Experts of a small language model: 64 clamped SwiGLU neurons an expert, a variant of Muon for the experts.
Below are experts of layer 4 (counted from 0) of a mixture-of-experts language model. Rows are named router (the router's row for the expert), gate (a neuron's input weights, with its number), up (a neuron's input weights, with its number) and show model dimensions 0-127. Each number is 500 + 40 x the weight over its row's rms, rounded and kept within 0 to 999. Numbers have three digits each.
After each expert's rows: a language model's description of what the expert responds to. This comes from a sample of Wikipedia text that the model never trained on.

# expert 18
router:409463461496554445467561584533563487463552459553478529465522506400558489445523487431530550423521457518549453509535492514479478472490535500481495534513535493499538601503528474482497439504497462463473482462514489541482458476518476458492594474540517515472499529486511467500463497500516521537589587535575514458477424533529510452461507530460515480414446471425509513559540499491475498458468
gate1:531545496466450473493518514508439514469545522485478502499497538533553498493529543565467529523503511551574436512473462553505485565519488476488425532446486463521549469548514523555442552461555457551527441484491513474515475508493429582556454371463506564491503560448542467486430532456458523453488466453506455471487453504512460509559468589436510562523522489505468480588492513524476550519460
up1:446479534551490456457454444475561462486507491572502526599457491446452492517489503491499445447518499473449479511453586544462503458496469485476464497485456508529523532501445477476478454529448535476486439470467556530483520549398529516508496489567486499474497518530516469511499472491470469408471591512563649536470510519491523583470499454481526442534430489538537496486467499506422534503491
gate2:474478412455534579548525498482515512449438558511532549465418486466494530541501509462435499505542521495499544555480442464486444446540535460493461534565472422469450497520540519490498432527428528593515544460508471475523492523408547563522542514471533503473532526533491488498581468505554530548488480485593542495522561509492518528492477516594581516485513539476468455504535520509570519496522
up2:526510512498493521468472530522487511481552509494429465527562470517484519480499437452527529539501491502503503468561581506516529477497462560552578487490524606586492519500543531518460528497652501473472486517496584533513539511517544419402534487509456558563481548556497606494478503552447473446467461526505497490460458519520525471492536466490453489490484456481498518510514460453491557425531
gate3:492502499544465543566518582554525560506507501465483526512582596524570517554517474479493501573456600460481538541499439517507494510521517546543456513533472445522496550433562496499502575566466499468499557446475530532473553535587495470522537519525461531511523516535487522521451524510533516505420563488444487586499543545558496484542532481450498560464487515504535516524547442441460541540523
up3:526500561533482517520489502429494493550546503505511484542595508466417510429469506561539517493448525500502509463433527536465506523502504547434531510502535542549538590476601465543514448477569500453499516555498437526542489525501539492520523512568477465472405437498455501457558491551500453490485550490451529501502474534441535431506488533542432459474436577523459531467517529431489503539553
What it handles: Mid-word Latinate syllables. Middle syllable pieces inside long Latinate words, such as ona in probationary, si in disposition, ora in commemorative.

# expert 24
router:527529511466515495495550490496511469404520416584566489496504488531523534493556579514538418478507563514533528525505476506508522475478460456564495454488502445480499512467503475473547481518616488563492539460466502433508512492481426549418494607406485460489505482462568508517570534501534540557472592548490534479519500529492490488588471457477540497528485563497463496509522503499543516472534
gate1:486490495469526467490427451519558493416533559493523502505434524552574476462427545462479528504494532560475495445435526536486471575463499510466497503473529468454516538458474463484501472514471477509465512547487491472516514500512414557511537503462520555492628537472465561516470437452522467530570487517477455481532543439407490578536515502533515540501481492529491535589547450488472501405470
up1:511470459569479494461513477533530543584530448479558501501545471507504480535499467590506494425532543524533519508511553419451522496566527553592495480527472531506506528514484484584466476568552517367480508462483469401473498523515502417460506527485472455485510481485476444469521539472535502424497521377547538503536509456510519480496508554516416495487526461508497460521517470464459494502492
gate2:531497512526513493510461519495473478439471510557506510475430484467551431468540416513511438490409497525556476475458494523606468496468611456440559546571451496522541541415469489558488523550468507467488507470508563483466473518459566502443461547487505453465438490477493537450515499527439512501525599452431531466515523539468532465494453505473515488510512440453522448500478454520472448512471
up2:490549488429582389520497539481537523474529548531475491487533449513500500514504488535570559447532497463432526436536480479428500510447491513493447479449497489506539532513528448485449510472487537480493491532429504480550403417522489551447560516453479467512389446511470533547502438456544520464539500512533455524478435524490540497467480555485508498539619468505485484532504483497563498470452
gate3:464624425512485484564501465511479501453432503485539445509482525524551533516543545531467547449461484546485512481555491578535532531500537512465500519481514544533469559511544484491541456503527465465543464521572536508607473561544465490459456528479488498485517460587563509531518473534443502518528474465494490430458531563437461460557486471403532503557470538545432497444530508508550509513534
up3:506487472474569520538530521518410491412520534537429413464439530483514462471502519551503538487552546553487471483468527438445497451463477466503497427462474415531500524528548483542484577542446497541451422445466494557522471473433582488498531459523425564510448585485441496526495477503514459491485527479496532467511458478492538444492513554522517505469493512504539505569461479564480477444548
What it handles: Past-tense main verbs. Main verbs, mostly past tense, right after a subject in biographies and histories, such as lived, died, founded, played.

# expert 14
router:507462535469464405470580523492479491438481549475527489500449508557481505482509577485542539469497519537566509540415476499450581501545524490472497476514467477464528501525504441488486498537521504454455503499442499427520478424537497523582543501480525466607485465515527529531538473463556505535527499583559426470503503507506513481550411587540488531527508443486537466450502481557513464452416
gate1:475512456453494490570475448538484474498481572504515490454491490519490542451551457514387495506456545468549474477468537493447473518527497521424474566431477575415491541470471477519487584475514485608500524582417489528469514499523473511503569448562545561474474503549459581477392520500503489490428467528530491462472506488465501475458438526518493533460472520469533488529469507538466503488478
up1:483513589528527459575502562471437505469512453484426493453553505500481499495496506471514506473503457469522566480415494485594468438484439532523521515508495501476529560426494511468465457466531459501504483438538492456445552495521613475447471535513507458578511470475479497522516494529526529521524477500487533510516580450559444437503528498497534534512567556471472529621476513418537462535534
gate2:575440469388434460529526539528567474460535503501520498502491494508490499505454469519496528458515510508519580555529534462497460490497593497546543528420497507492427589504562462528454430529517442487563528481520464466507554424561473486534496490487483517524605535524494562527501480461539470502527441516560500526509512447481467545597546476531518474504442531507516459500574531524527540509470
up2:474534428464523529526453462517473528458472500416493608497513548506533484507421511454408551537551493518556439513518477496517572523506477474453479527511449491555460529516522491480540508444457462445517480609467465514442466455375468453506500497477488470523538487449543447529519475474505491497534466481551578528554459496541502446543519482512485451533493517450538473526499569468463503474428
gate3:464503545437413555496482497507553478517529594501507409448519532498512475467520425458490557479506453534421475527444460535486525453500526486543463516539530521496422589555518499521512549532545503478476572434495558555474489453566510483443520463518449519529528514553446511496576454452489481508462472556493515526510485509552489545558496526557515536545500481530450532423583444500506538489475
up3:503517456584571525495490515529426525472542551496504534547466524487534507478448465578545458506483511515475609547483517496549526505478459449512514527510508504565483413551431478526537562532522447580503512498481457558455481499415462550563560501502529453489429473527459526479437442500551551443560535479450550514437496527506509474497514472463497539524540498495477476538512519425555469524436
What it handles: Education and profession suffixes. Word-final suffixes and nouns in biographies about education, careers and institutions, like doctor-al, bache-lor, polit-ician, school, director.

# expert 1
router:460519534460460492438577534506442438457524480463548585510533465482486477503506544541455531455504492499557520421459499483471527461508486467473528480580520523505450546478463493494525522455390457509454500473568487498473409465500538499498489482527440527500531431457480474451507505479449482566595507456437501523540580460494508560490583508542555568487514550536454538502510499521506523562559
gate0:530526544583522487499527458544496508355524478460489498550499513492496564433454560463473548495525461483513451517450530473454468469390458490578541515455508477523458526497499488444519461486513567557484523434504546551466462438522454490502545488506502565488535528461536514549550519509537510470497596447549492492523474469493524555486586543464506485494531449467552481534528508569517462512557
up0:518561455464484487491562518497467489481566469536450441531510573486454494480611543460543451511498418428523530502490470427574501478472451502426484580498473544460495527504495544497442464515428527523463514528532511549533536487517484579462492499567517548452430541486470526543526475501482514426534522492530521465540467591472499457492509567497495450476497468522574445533528506468510544423503
gate1:565490502515575562543474487530583501527587522501518459469518480516453467493481489536493396443497474554496519522519527565557423527397507463515491507536508467522507522467470481459440498508505493481467520501535481569386461533430494495540516459520549491441415426508486465466533453389427530502510517472543497500463557535520526498532454534518526502509520505494522509532521549498463552538440
up1:554450546582466509515506484460470481492487445492459560522502500526495558466453487544423513461570428485480433418489489474427566534491493495535530456487524489512518578481532404548520467456494479524578476498475507480524505575507484483527479549506473493552582511452513535451527493457530587530513474444441457481493472551516483570505496515539397503429532509449542487529478447480440473502493
gate2:489509562512487491421573489478452471436589473497488516550533490491481528554529524634502461511498581530477466495433487511513452493441545499446470469567495507497510508459522486504467507466512462506542550431470411511497495558602469468524514535473534493534483507527447553434608553472499450486461547491551525476453509464548455606460461517535480473494479517471498523484491467491487513534483
up2:480531431420461567539498472457455565552472457511520455492515454465539483449526503473502494535489470479517579437570524463502482558496507474513491507531469567466467545528450522521495425465494528490496447508503531425478517552514525550480500511592456540526542479467449475495487572466444498508486635439551574551492518547487546495471533523489567479478476539465507453488560442481550510520560
What it handles: Heading equals signs. Equals signs that open or close wiki section headings like ==See also== and ==Medal table==, plus country and state names such as England, California.

# expert 36
router:592480482426477543514517577432475536500584414522573506496500517456560494508509475507484518577543547501499540463482510589526500510552527480482425531445474477475490527528551410552548473567465477434483540541462433505501551494516474551502531503587445450493517510530471473520554527502480444437435463504513516465477474496503464487543517483512492530455492520460514538552472514446443510587518
gate8:553399445513528485527520531499519487490504460534454518401499592560572540521464513534455517593498475544495506475503518550472540493545513471571488480525538518466559550531510551509473548476548452456493473490459543487536505526546464420495460513431515441459542482435517488513505419496442531492437539520495517474505489490456524543434534548518533484497573548529481529487412529568525541441512
up8:469490431477520521542439464503523559513523522454456537523492588502539475507525495463504491493498413512508481543408486508563437479468479488472449504483507588496429417580472536516486526460511533515540539422516493512498549451473502574572564436478491477538450515496417564526517431512542474500522421514514531485422509517535546573519479524520555442530491488484586508502486515539498520531481
gate9:483494565444460616508462514499488496581468507464495601515528584488480570449497425513543532525516511488443490451506522464491516520544554519467522507473439489534454487519560519500491467524519450528418483490520526452568599508570515522435498505504500555487467499580568520539484501502487445501500565532500519565487447506470439444504448562562489450457505512466517503505490525464509451431507
up9:460540510532471477501567523471543519550507585438427399453563544502569514584490558507458523511528448541477437468474516572561629503500502513473502529472531459467552534526490563496530458495443517458510500454557516533532518476445544479516488467505458537505485544480500475492547556531587489468454480520475456478506509413524502506479477493557540466539499465472524507451506451585468512486511
gate10:534465499470461478563495519538493512472570514604508474471544579487467546508476482548416494539546552469504487524520555532494479530511557563528560541522453468560494556457491500442590534487482475498544553480513483413576466490512471559492548488447484540512457516503576444521438489516521534454451475506588536559485498439495501512471511532538486482517485528437514532514490483487427537456406
up10:596570496600447521439510528442456493457570499511499501530444439438472417530568517532524509492498435455518565480422534470453517497510491495530438489479525485507470464499470555511525503537515482537513537506525408482460488519561523435433451555478508518553518493462546508481512511451451470463459524544436537494530428513507541526564511550528456499517431485474543481561487494491551476448549
What it handles: Foreign name syllables. Syllable pieces inside non-English place and personal names or loanwords, such as ren in Zrenjanin, Mari in San Marino, Ven.

# expert 3
router:432469554460488461525591542490508464364447491547490490498452527488495544477517519469568506439485517520501524525556455546477556567383494507529500517468473486473557497493451472517498535549586519530526474479525485469485453518539408558517508593427533446453495533458497503525533548499500508530485527485493532506539462457502504475528500462426530583451488556471507480535504485471469485467562
gate17:496549509451521459505546565512483475570571549427445425493448563521465432539487509479472486459497551506508441506481451480519478434517518517453511535510506482444534591478501497513463565452473482462535488463513477479499532526492472463525489411520475495425449487483523486565509452520495539451472519529483459446538529499479536454470548515526395477570390459439488504425492508505426506551488
up17:441536472584548546464449468491421536525519451533538475492529411518523526478482489500495535474487562519459421524476521495421479494544553514582559523489557559484465481505516574467508489476546516465476489499489535475518441483533423506437548536491516509538504504626471491545492523490521563528457463472457532506457546476438550508457525475450532517414559526442539483526492463423496466528503
gate18:529449524490488526571486491580576548399533488543512493549512477482512562450458543490535474556434525508444496482529457524484480546410493516473499439510431454487479459534465428488541514417564457538471482480526509485487485493496584551451556450482458487477535528446419466470500516510480545504529533542524542474511556500456466523507499479512541591425436496556493522575463468485534499517508
up18:485500531494419491542534496545437556519469479435471500412520535539515519525478429548493534457493528465456481502538570522529491438511465507486531572491545605518485495521509556584482460579534519561516456583512560475534587463459485529531498468501524506551543451468496438544522506551434500508541499465500451437573489502510587492442524459475459486463451515540520455461532497508529536500494
gate19:489496484476514509457518557539512564499545473583436494515454505434455526506570516439446513443554523479556534468471464555527533563545559471431441508566472530553511505500534564484479489527482495528565502537540507493480513477500486530484522497391495404487449512553563534460476537560509496496568502457465446516525532493436493509460435505446428545433495572521481511471517443520501508455550
up19:454587518486556456513545480481507545424529573435487485448536554467541424554472522574539466482411494450475412540470464522517487472497461470524523509421558508468505496503497488479495487489504508509476572537525493551553559516502531546510465533532503507432470546547489524505465550533556505453471475560544552496537473430507512435478495527433443465549481469428467509407472512459534488500457
What it handles: Word-final inflection suffixes. Verb and adjective endings like -ing, -ed, -ated, -ize, -able completing a word in running prose, such as confusing, expressed, maximize, serious.

# expert 63
router:575461469492453505545385461459506466496511485472472443518544505489456509447511536467490460566521519473437507434526564521451497449469548466480498523495474520463474406488536535537460492524455523486504464515546483455545483506502439483391458459598590478461441520467558468504483444533503514521585456568482470492548545477486569520527508454489454521523515468471490542524504504449475543540552
gate1:498514449491461499571516437517505558511551535512506557483529457412489545459551464533508562497506516492425504478477513490518508472511543528502561463488506545457493485514457497514526489497491563541556466514531476557483476486475455560441549488566624527554541513493537427449493519543542562539515508599462470537551446497525531520417553491538433548516452483539484430469556454539515445484531
up1:557491495494555450427536496492494476412498504546431516581464458503476522518499499518516502487540550528485502603524502518507514462481493555545470461534510512498566534507497481521538555468441482518571569527476469498569518438558489541432481483562408485545448497517476580540497476506473434408509584521491496514505483518489512508539438557444511461523509532540495499569559519543428488458441
gate2:533543521457518507484535516451444434531480500496500622515568490484459530452491549522462465530499564534433437490459489515463436467495443489497439552459520519441512495530505539502518445504457513430442527465558507489490519445501455419524520437545587462465535473531548463531467524474488478496493497513473540514480446452473583485552557494585462480453508468465495421517536481521566494441448
up2:576471445534524516535496500485443509430513518480444504454487449483493475495488477421509496478555470456527520556475483544470566519533510480532535568501424424499496490580458503495616514487521526548479549529520469572517450485525456518546457541461474495510477553574547463440460447482539538499463504480530378473455537489522480475537530458487459467553517524429534451430468523462448499516529
gate3:471515492417499486486482486521489447546487438468530532524509478437502551527515480463488503397519565502496447516478600540439525469542561514495508502511490536499572510451555472497470419530464493476488553504512489520503485516496459468506496512505489511448468491510492482450487494460454519531471517529508527521490593422411446486428606627488428544506569501522499520554547494457529442549475
up3:448445511435532486487526571470417514471546496455578518503470443430423436567505490510483515524542527556426528497474508456440445491479547464593441536546510511551455571492485498463482489563483522446527484512487530448450497501566487529528448515466412516502464528518520492496547532528497486535513534516448485553511470452463507410545527474485512484537497513475497403471539508494515558419480
What it handles: LaTeX math notation. Math markup symbols in formulas, such as underscores, backslashes, braces, dollar signs, carets and operators, as in \frac, _{i}, \text.

# expert 22
router:521493498537468498514525499537481502524562497568495586530564531513526516502475517594410444492493548460431490512451531509494582450489476469525498498560547489536505542499503481446486572476498506552530526455487459520506511462528456573513465494475490510531527493469389474534478467548417468466519440539484502513551495548492483546401600448474514542468518440498491565546532438455564530499506
gate0:542437493548578369537550476546520475446479548460539465509479558512457507449483470509591512491509542507512559497492490479507443538428483512465471480477499505504539570510546533550410586475505530421506516457511463516461510535538520512496552493527475456506559474543462525464511472439423555511528498564526490510493499452457501561460460573465549550473552518494493527531524440535556541521486
up0:522491481482477435498521462594484494453499466490493528561464458488501523541520556504600469541409493440539562483517553521509494506513512518495448542527477539609503448512476487424475511491440544441504492491443427538547433451511469516493526531483527438549464478490525428569497529553479505512539528502498432508500486554519426479515424466503507493586494582528434523495489499528552500451456
gate1:494553464531596495559476504488461457447551511488509463411487496525515509517396546503534456534467542426472540444462531465521498496589540463527469546515561483467498503482496463573529473480551531568488451493551473452505485507517439538409436438549476472486453548536490492520471533467490509476509482471541519501493426465467442482528569499610529479478487511539456483482466429478502527555533
up1:555534558573440483531554518500516566533533462540477532485498462433472414551555402551443525464497464533488547530586566547508507441543564455478505540514521532501516507528422515502466528483487536481483580477476463547476490499474511506449549439493490539483563502474491505516561570486512536459478499451476472522520452558536597511513533510539520570487522496419485485506512486441578506527509
gate2:548520526527578461491427559428497477497505496545494438470475513509466575503434534582520430492585483481483462491491537522476437526524481467493543556463479517482478572518539462488528454477477532472457498447553491503517477541573461526501424522531474549509453387460485555524393524546496527477413517526484542519472498499492521471506443533525455520515544563500541488511487511440546491428458
up2:485501495535467491560524495511525541503514502477426571565489579523541525582482484492544475478581482512469532491525483448523480507428522548424464505430534471505515544468573432428542499564387446519498459490498516519518477554525451492552522486541420487575529545544525473531531476477536462511505515463526475461507521514491476489544519468548575525448502545437538537479505431494459410527473
What it handles: Table rows, headings, Slavic suffixes. Line-initial pipes starting table rows, equals signs closing section headings, list dashes, and Slavic name pieces like ev, ov, kov, ić.

# expert 27
router:541510440553473530556495435532539466394463479496509465530511528488525415443547482547512430519474484442517480511543571521563484445500472523435493542464469568538509539471449481546464483464486468547461490528523401496526464460470443476458466517563513543525476520506471503499493477481534468508558511586547457514560482495483496570517549510488448421421507446458397504506521511476530529478507
gate2:568461436435500465474465492465519424494465449507484505537454533559473568502521502426519466506511486516486421561484554481402499545505525481556478462458490520535459526482584448476516487543500457541494465508465493517499416517504513490581522488504536505537458473532526486505468528550497550512406479524522477454423488536467459481451525479448551440518489444450480443444559552519500396550492
up2:521394611507528482492511502512511553497530535485484518522519538518523620479499443530500531542481569439464498525475526500459538520500540506469519540490504525514530514486478526507540524483547444630559536501459497537494510484470493571500509481459480472474528430496578557443462493562453528509516509519506478536497543491511485478569531540493501429481565460488455413484537437539455394473504
gate3:491525530504520439493455556510555558458559463493453497427515513511464508419525477484550482440530466488510550527493495493584528483403532451478419461524485442541433504513471542496547502536469542485489518433515417523477491548511508461453443549507516569475485507468491528470559463522519452524507538456546467473484583503471540552476495618522494480449519502512547536560405451513493495535548
up3:520481561459492448481462532450524484526482479550439501456445449459514422584475448549533445478473540483496520506506474577472540477481549501490521489498539482498560517459490470478508493486570500548537592445511452555485508467427500490520541482558516551460535558495473437503449416419542491558429476513518575450433588519499545491466544460454469501498523476518471452546435458520476498499502
gate4:483506525538536479496506508525508503474543536456485530526500508518456483492481500506502489494573486389565504512538422485460506533511529492552453564559551535469504550480503506560525483510459439437455514455566521466627550547561436555469505390469531473480501467511510509390513544521543490489572446528545540523485526451497540526498472529477513510554478430485503452525552538533478573499534
up4:580494511457531457501571503429511507507496521460480507535528450518436515512507524491477494514461515470480585489403628508476562492539473451479556507501486467496530503507531535456502476449521582515494536528512528526402529463531534540540447510526492554530512488554475512511424479494511507500508537563432471475422503477479443506533537498475468499448465515462442574514498451462502448506366
What it handles: Opening parenthesis, brackets. Opening parentheses before birth years, ages, dates or places after names and titles, plus quotes, brackets and non-Latin script pieces.

# expert 51
router:407493469498564500425508638525496489542506496474494474478542516543535498518500529494514560446535448468495537493527529528503463549465546505496511503534570504449447516453478530553511440478529474497499465456524496551468502515546554470567524482472429527475515462525510590519493492530571477488590545452632522499463445446467515546490468466496528502464527480389504557512478464479489486487498
gate0:458509468410500465547548481505509446548495535394541532428505595403508482488499500495539483497525490583506486402429518537495499544506454443481468553536477483555524545503520540516509496497476557427513494451584528490529543551502493540509500530457513448551542455560457457484521548517496451499512454465515501511594433459482496508502502524449559464528475551482528522446511565536517470534506
up0:498493477545509523468489487534450483447500443461487568519464479558497497441456494481463527465468451526532512482481512473458502490505581514494527501496461490489469503449506491518499396448514491518501479445559582519554518437571489429542442451440492484509546512431491479488573565484534539549557447504439527569478510455557471546536517540533443540444505436568469428465523568541535482418514
gate1:426525519463469448475532543557553538487497543563544512554478472467526554454501380493432528467536555508455454493518551543496505500563515485497545478455500460520472530477453564489410525473521482414499493513521556487448500472594499527472504468433550514506441506492545463460494532470457534536449543479467472482496492411474515557493513419557520505489504511546441450472406465488520501489539
up1:547543527531541495426475563540460451580522504487484496553500565467435394486503493388516548510586423469553468443429475481472451426485459493510561494543486519487559553477533497533537541443577506587472477511496557493475493476440437466481467493551512527514519428501539495530470560473511492500493508486506516512519485497502530483499480515473457549534488441479542521473459493476545541576528
gate2:534400588505458415516554479598527534548517544477452531509487590487555511544523512498530594395494474459463502485493436491464535527490483521525483463493494469538439487550532569473514467543527503528451530511403475558480448515528575513499506517457461483482515489517515455483473558478545464505499523549435505490478452443487535463535498534478540488555470463453500509509552497456542420467499
up2:492458452470493535473532471464448473477400389487525560479527529449439506449507539483539422524511507474510459483491520565482549514430385498532517419497413523463546527500436554461515500505471480541462482541526444565490497430499511514540548473508446520540494558421520580500492495503448479541536470455496479471544498527516488510446454500452525534510538446509491482473449568528457494495530
What it handles: Mid-word syllables in names. Two-letter consonant-vowel syllables inside proper names and rare words, such as fo in Norfolk, iba in Archibald, chi in Muchita.

# expert 50
router:411479543532490568489561506491537513478461528484462519494493458456473519527456481455453479528563520566518547554495465580497499505483562541503479554539526459512588494533478502509539507520507531429543473482537542421441507558511457480536529497508544459516456460525537440527392594508543506451477564459554507462544388478501518565464482446528496536455413514482510521523473508514489530482503
gate0:497514443514554467489578572509542497432500497468499546451500431487541473601489598492483448507567545511443548482453530506455479501534505533559469477483497501403516515497492490533498519465525581544488537497477480568551474507583487485565546473463563418521561447468490573499515482554505515522475436469492504538522505446457489518506479436522535488473548570430466498527507442507442491519493
up0:462475475488427485541461488484481566567530448526469482536496480452555423569517441574439534555500442511512468546483477540556498450493474529490516542499557559491396434512486462453496496481523538409540555468550521475547473481512480540421515523534533568506543477492505497464485523522487488475463571481520505460436454571429488491546512492449512482402566491467524497507433511471529471506513
gate1:425512571491521474503475458506497479477507486569445560442459537521491518499472530515501473451517481544542579496495510603427520491436535504559465554496489482484547491528500473487447530502476510486438508532554486493445422481484519439514491521459538539484456404480396525478506485559461454483559589477534454514522471425475497533505490493430506484507508492491550400539457561539479566535513
up1:537497435515459483498467546497539493493526493522538505534500519507536508516494509477467560506515535502400523531517513516605471527512479465434514499390489517491482523457504499541488521487543437536489468525460513486447465524435483464509547465491461510520456529516580450543512440462522517577562520564451562566494434463479537472507566545570440511398507548423511474503485475578581506460466
gate2:530491568488505505559513462494545526498607534535463422527561512533519519510495593506457510476448480482522514503492557530504450507508579475453532531511537525463533526503471450499563469444451426465458519483478490507503416541489499496488463559488544451471451512540512487479483555434428587496535529569548520475441483476548549461488512502462445425471452568507459474500493496528500504409580
up2:561504489560486511491469510591455531534485550489497575500521460411482457485525439505478466494485500512480458440485507545508464538483474541429474524549525492561465478428474540469533534493469545501543499440547451586577566489546512520597430503555524448448568479495452512445467483544510467528515554461530460469538519538547532422456470490537488537432483482478468521501504552467490491549430
What it handles: Mid-word fragments. Inner fragments of split words after prefixes or hyphens, like res-ur-rects, ad-ver-bials, p-ub-lishers, plus adjectives such as close, wide.

# expert 35
router:493528434558520480490467518460495495486529550519551447539535426459571438533550491517415515530502510521549531464532557457523447443492507485478506499507537513436557554514541561443506471511534491442512481502550522502441496555533533510401502465560500492441483473458547498485501419532476463470597525530540454484492508486544551450436553503527452442524532527506499503489490576576463574440514
gate0:507563535498510464480583514424481523421516490473376548439572490561573520537486539478488518486500479506515526498521423511519441527481507477430566549508511533487554583515529514459455460551505498581449470518511514527480519532527463496507509507552479488527447560530518478447480432438574496499512500498473536494459457494509549469470464555465580443509542545530505494562472517521572453486444
up0:459514437533508486472511586430476553455564507467551462546495541499535454402473480430461461551478522430443529453475431484470554452457540488466477529513465532528537473458466490484470558496519453472464482536480519530522540512440460505482522399504538557472528486491479490465565517502551536452535530474546512481429490452498570489505518472490458561480489514512519524397527465558584531517551
gate1:423468501504487525472463531548482503469485512485498545451460553515535505528531490528464532518490511491468530480560499499565529485497493462453509512468473578508441500536527558399558594529471567467500492502507559495533479483576575437414551474531504502447478573553509482484483448456502530456540507505512410544509448463518441535548540547466590530552540491439527503489479482508447533485407
up1:480535480483513475516514549500452475471578595516450518496508509516506466544472502470579472498506454469452482529513493494515531517487588464521524490434485476439551533480480501558552575490520573503556513552466478542481449467437484522555453543490450507481483540538497417512498422530529477426526538435441492404521454460450559445423447442490514444464521491577525528490491481486550449500495
gate2:510512467450458507510501506527554566536489530439527449444495505449557493480581533454449514549464507533461570525529549495586522483514515477513484452587491486533518514484508487546567467502475487523512459530498468529484495498458539512422557495482454569486471483558550397463509478390528533547456544520468488510434499533469523457554519569469498490562455506449422439441451500514553535505469
up2:466490520595474520493454419511465554454486466527487473518466444523493475608483451455471514446439529555509473572525533549364494481514536518462455475441463547455489520539441445518481481490498573555506548505496446549472467497468525501467470516477491471486454515501496487550453493471419509521516552603565504550510456454478471502453576491503448496545513448497532487464485530501482540460519
What it handles: Periods and measurement symbols. Sentence-final and decimal periods after numbers, colons after Species in taxonomy lists, and units or symbols such as km, cm, °, ′.

# expert 62
router:509532508504536530497469531515496540521449474457524530519436516517556485427471506543475412488479522543530473449571498485485523524451513499506413517519478472499498421576487481512553483542445467423501470513432519494490602499489585427474488511480460480447512548554563510412487578476469440531511460505441532516497481518462471495492425521424512459501457426537484467534548419480495486541540
gate0:476464478509490497509478524499537465467425482492527445476438484455506483500479470522534482511518519509463455431605506554481575513493619474496557503475467496460534572475475423476490466563525435542451475594516478436465482533529519522508464491507479452506471441477490534505447474456506480500525530491483461524502438436502494476470487501536530594459493499416503561502558472573593434552468
up0:506521541491477491483469465495496464386511428515473490507522477489497498552527492461434593487499407524568419463464413553533419441476500546460535393517551535495528452462524475533568459556535509494467482490491484521466482503484529568477427492502485556522463478558496543489504495586531504541473486526547479464470500462487488528458484509501507470510513490512515534471399505425514461580472
gate1:541547514523560570398485494526522473478489478513483465485515426482471599479509516453548544539431458471438506459482533514456440532562514561487473448491462591548541481456460535514486473479499508545482499528433460578525469509519483491471504482480432464481470441537461527495562430511515451479506522445438530507548517470458483514520511480476454537501548484396515522552508513563576488580489
up1:483493424482474524499470485452418535562478494537501546479461515463460460499494488531482520483491435518504483470490449477566467470529482478514445489485542437510513430463502444453484561511519469406509521416605479522476516525499485476479501519428502451524566536447495573473505539471519488504463527473556481501476493503560461436526454564561548570505465554524542516536364459485541466553493
gate2:565509542452453565491495486465503482512483529497513479491559541455543467438545500543464532553469519457446469464448460523446551521521508528519459533531534419485456482526482517560490550486527495469499508536525448547510553573518465425563515593541531508483483465469401501537505549500519422459478535477559484465520495494526565552452515542484504475470491536398530577534435428469512436497465
up2:514527461511555503496509461436448546469510453469464511537425482505465574531515518480479566484491454491504529568552473496503534510476572443598489521576535509486526553521549504384485478598445544564528527475472575548513524484532462449513482470546522489580511514472429589482528462583518474495483478496504524465447555451468480437545557506469487521483547504510485500471485483533512520532461
What it handles: Non-English name syllables. Syllables inside Japanese, Indian, Slavic and other non-English names, like Yam-ashi-ta, Bharathi-ra-ja, Hiro-shi-ma, Ka, Ko, ō.

# expert 54
router:535524533565525426531451516448468485493535498576556598470535511483519516531509517484523530443426471528532511499515496495519526555511578456485460440455449489518476472429467458540499454534552487527500454531520464517548523521527599584472475536505474495464490535510451480572517536583491531476551415471482459509529416541498458527592463434545500429499492516503480501530471472456484456468466
gate0:480523468516526491499476513476532492515437550439544518488525557468541525486426486543525473524482501453483434556485505498494465448510525443447448484478437502544475499529483496442489463538582578475535502502580394519469554499545512475491542535482422431507480511597527502480457526463528508400470461507542427481504463538467484475455476457502562527527488542518483421558550476496549440576488
up0:462430508474498514519500434512536470544397539443469453546511509456476537446522570529535499449519464466481500525457536518442519470497424547567518506523570513430523471509541440430566534493536502478476448502542509529534499482497466469469507440574550436516503567522435501502506439539478512573476534486537509529538582463562450521459460462529478450473477526485556476506485520541496500436592
gate1:463525456543487560557521499494533545465576512517469462400444505549455513488503498455521497457459510530577449459461441473492462524458470474497465532525515474526487512488521541526528511515491535414575525488497473576514573430471451453496522498513515555412554480509488559563454479513494516517539542494598437460482479493486555478470508387509576502551516519497471491483540525422499453482546
up1:491499450505472508433488562486509469535525540508534542459482562462615492497524533489492469523486420436475541447549595582503523510518516466545494469496553511535526506492490481474498469465532527481445518552503496427520474468569528536570556468538555451448559517499471435498509510493432454486401493559538498553537480514495469545549533518542484495533475455475426493562432508493517496594504
gate2:505523551538538473479507462492528492493577496515501548480564524483524487524465537535479499442463549498470504468456450461519519486482526479526452558429498556497463503490423448483478471568466509489442577497522488524526465509528459548440528540554540533519510367489433488443526477511407535560499532531503498478512495475474468515510497514555593529597453498452545537532493435444470415486565
up2:523459510445504414487525518517462514461501497504550435538463493538548506497430531476473457560483490468543542511583483572476466452437449492417502491501539507549541520443578496493451489489511553516474485527510562508534525470481484542490536430431445379479455496450533499513484479537521512515530462447513462430512494509432536475500472532472485490585505552483463426478438558492468505581448
What it handles: Romance name pieces. Word pieces of Romance-language and other foreign names and words, such as qu in Bevilacqua, de, Sant, Marc, Fern.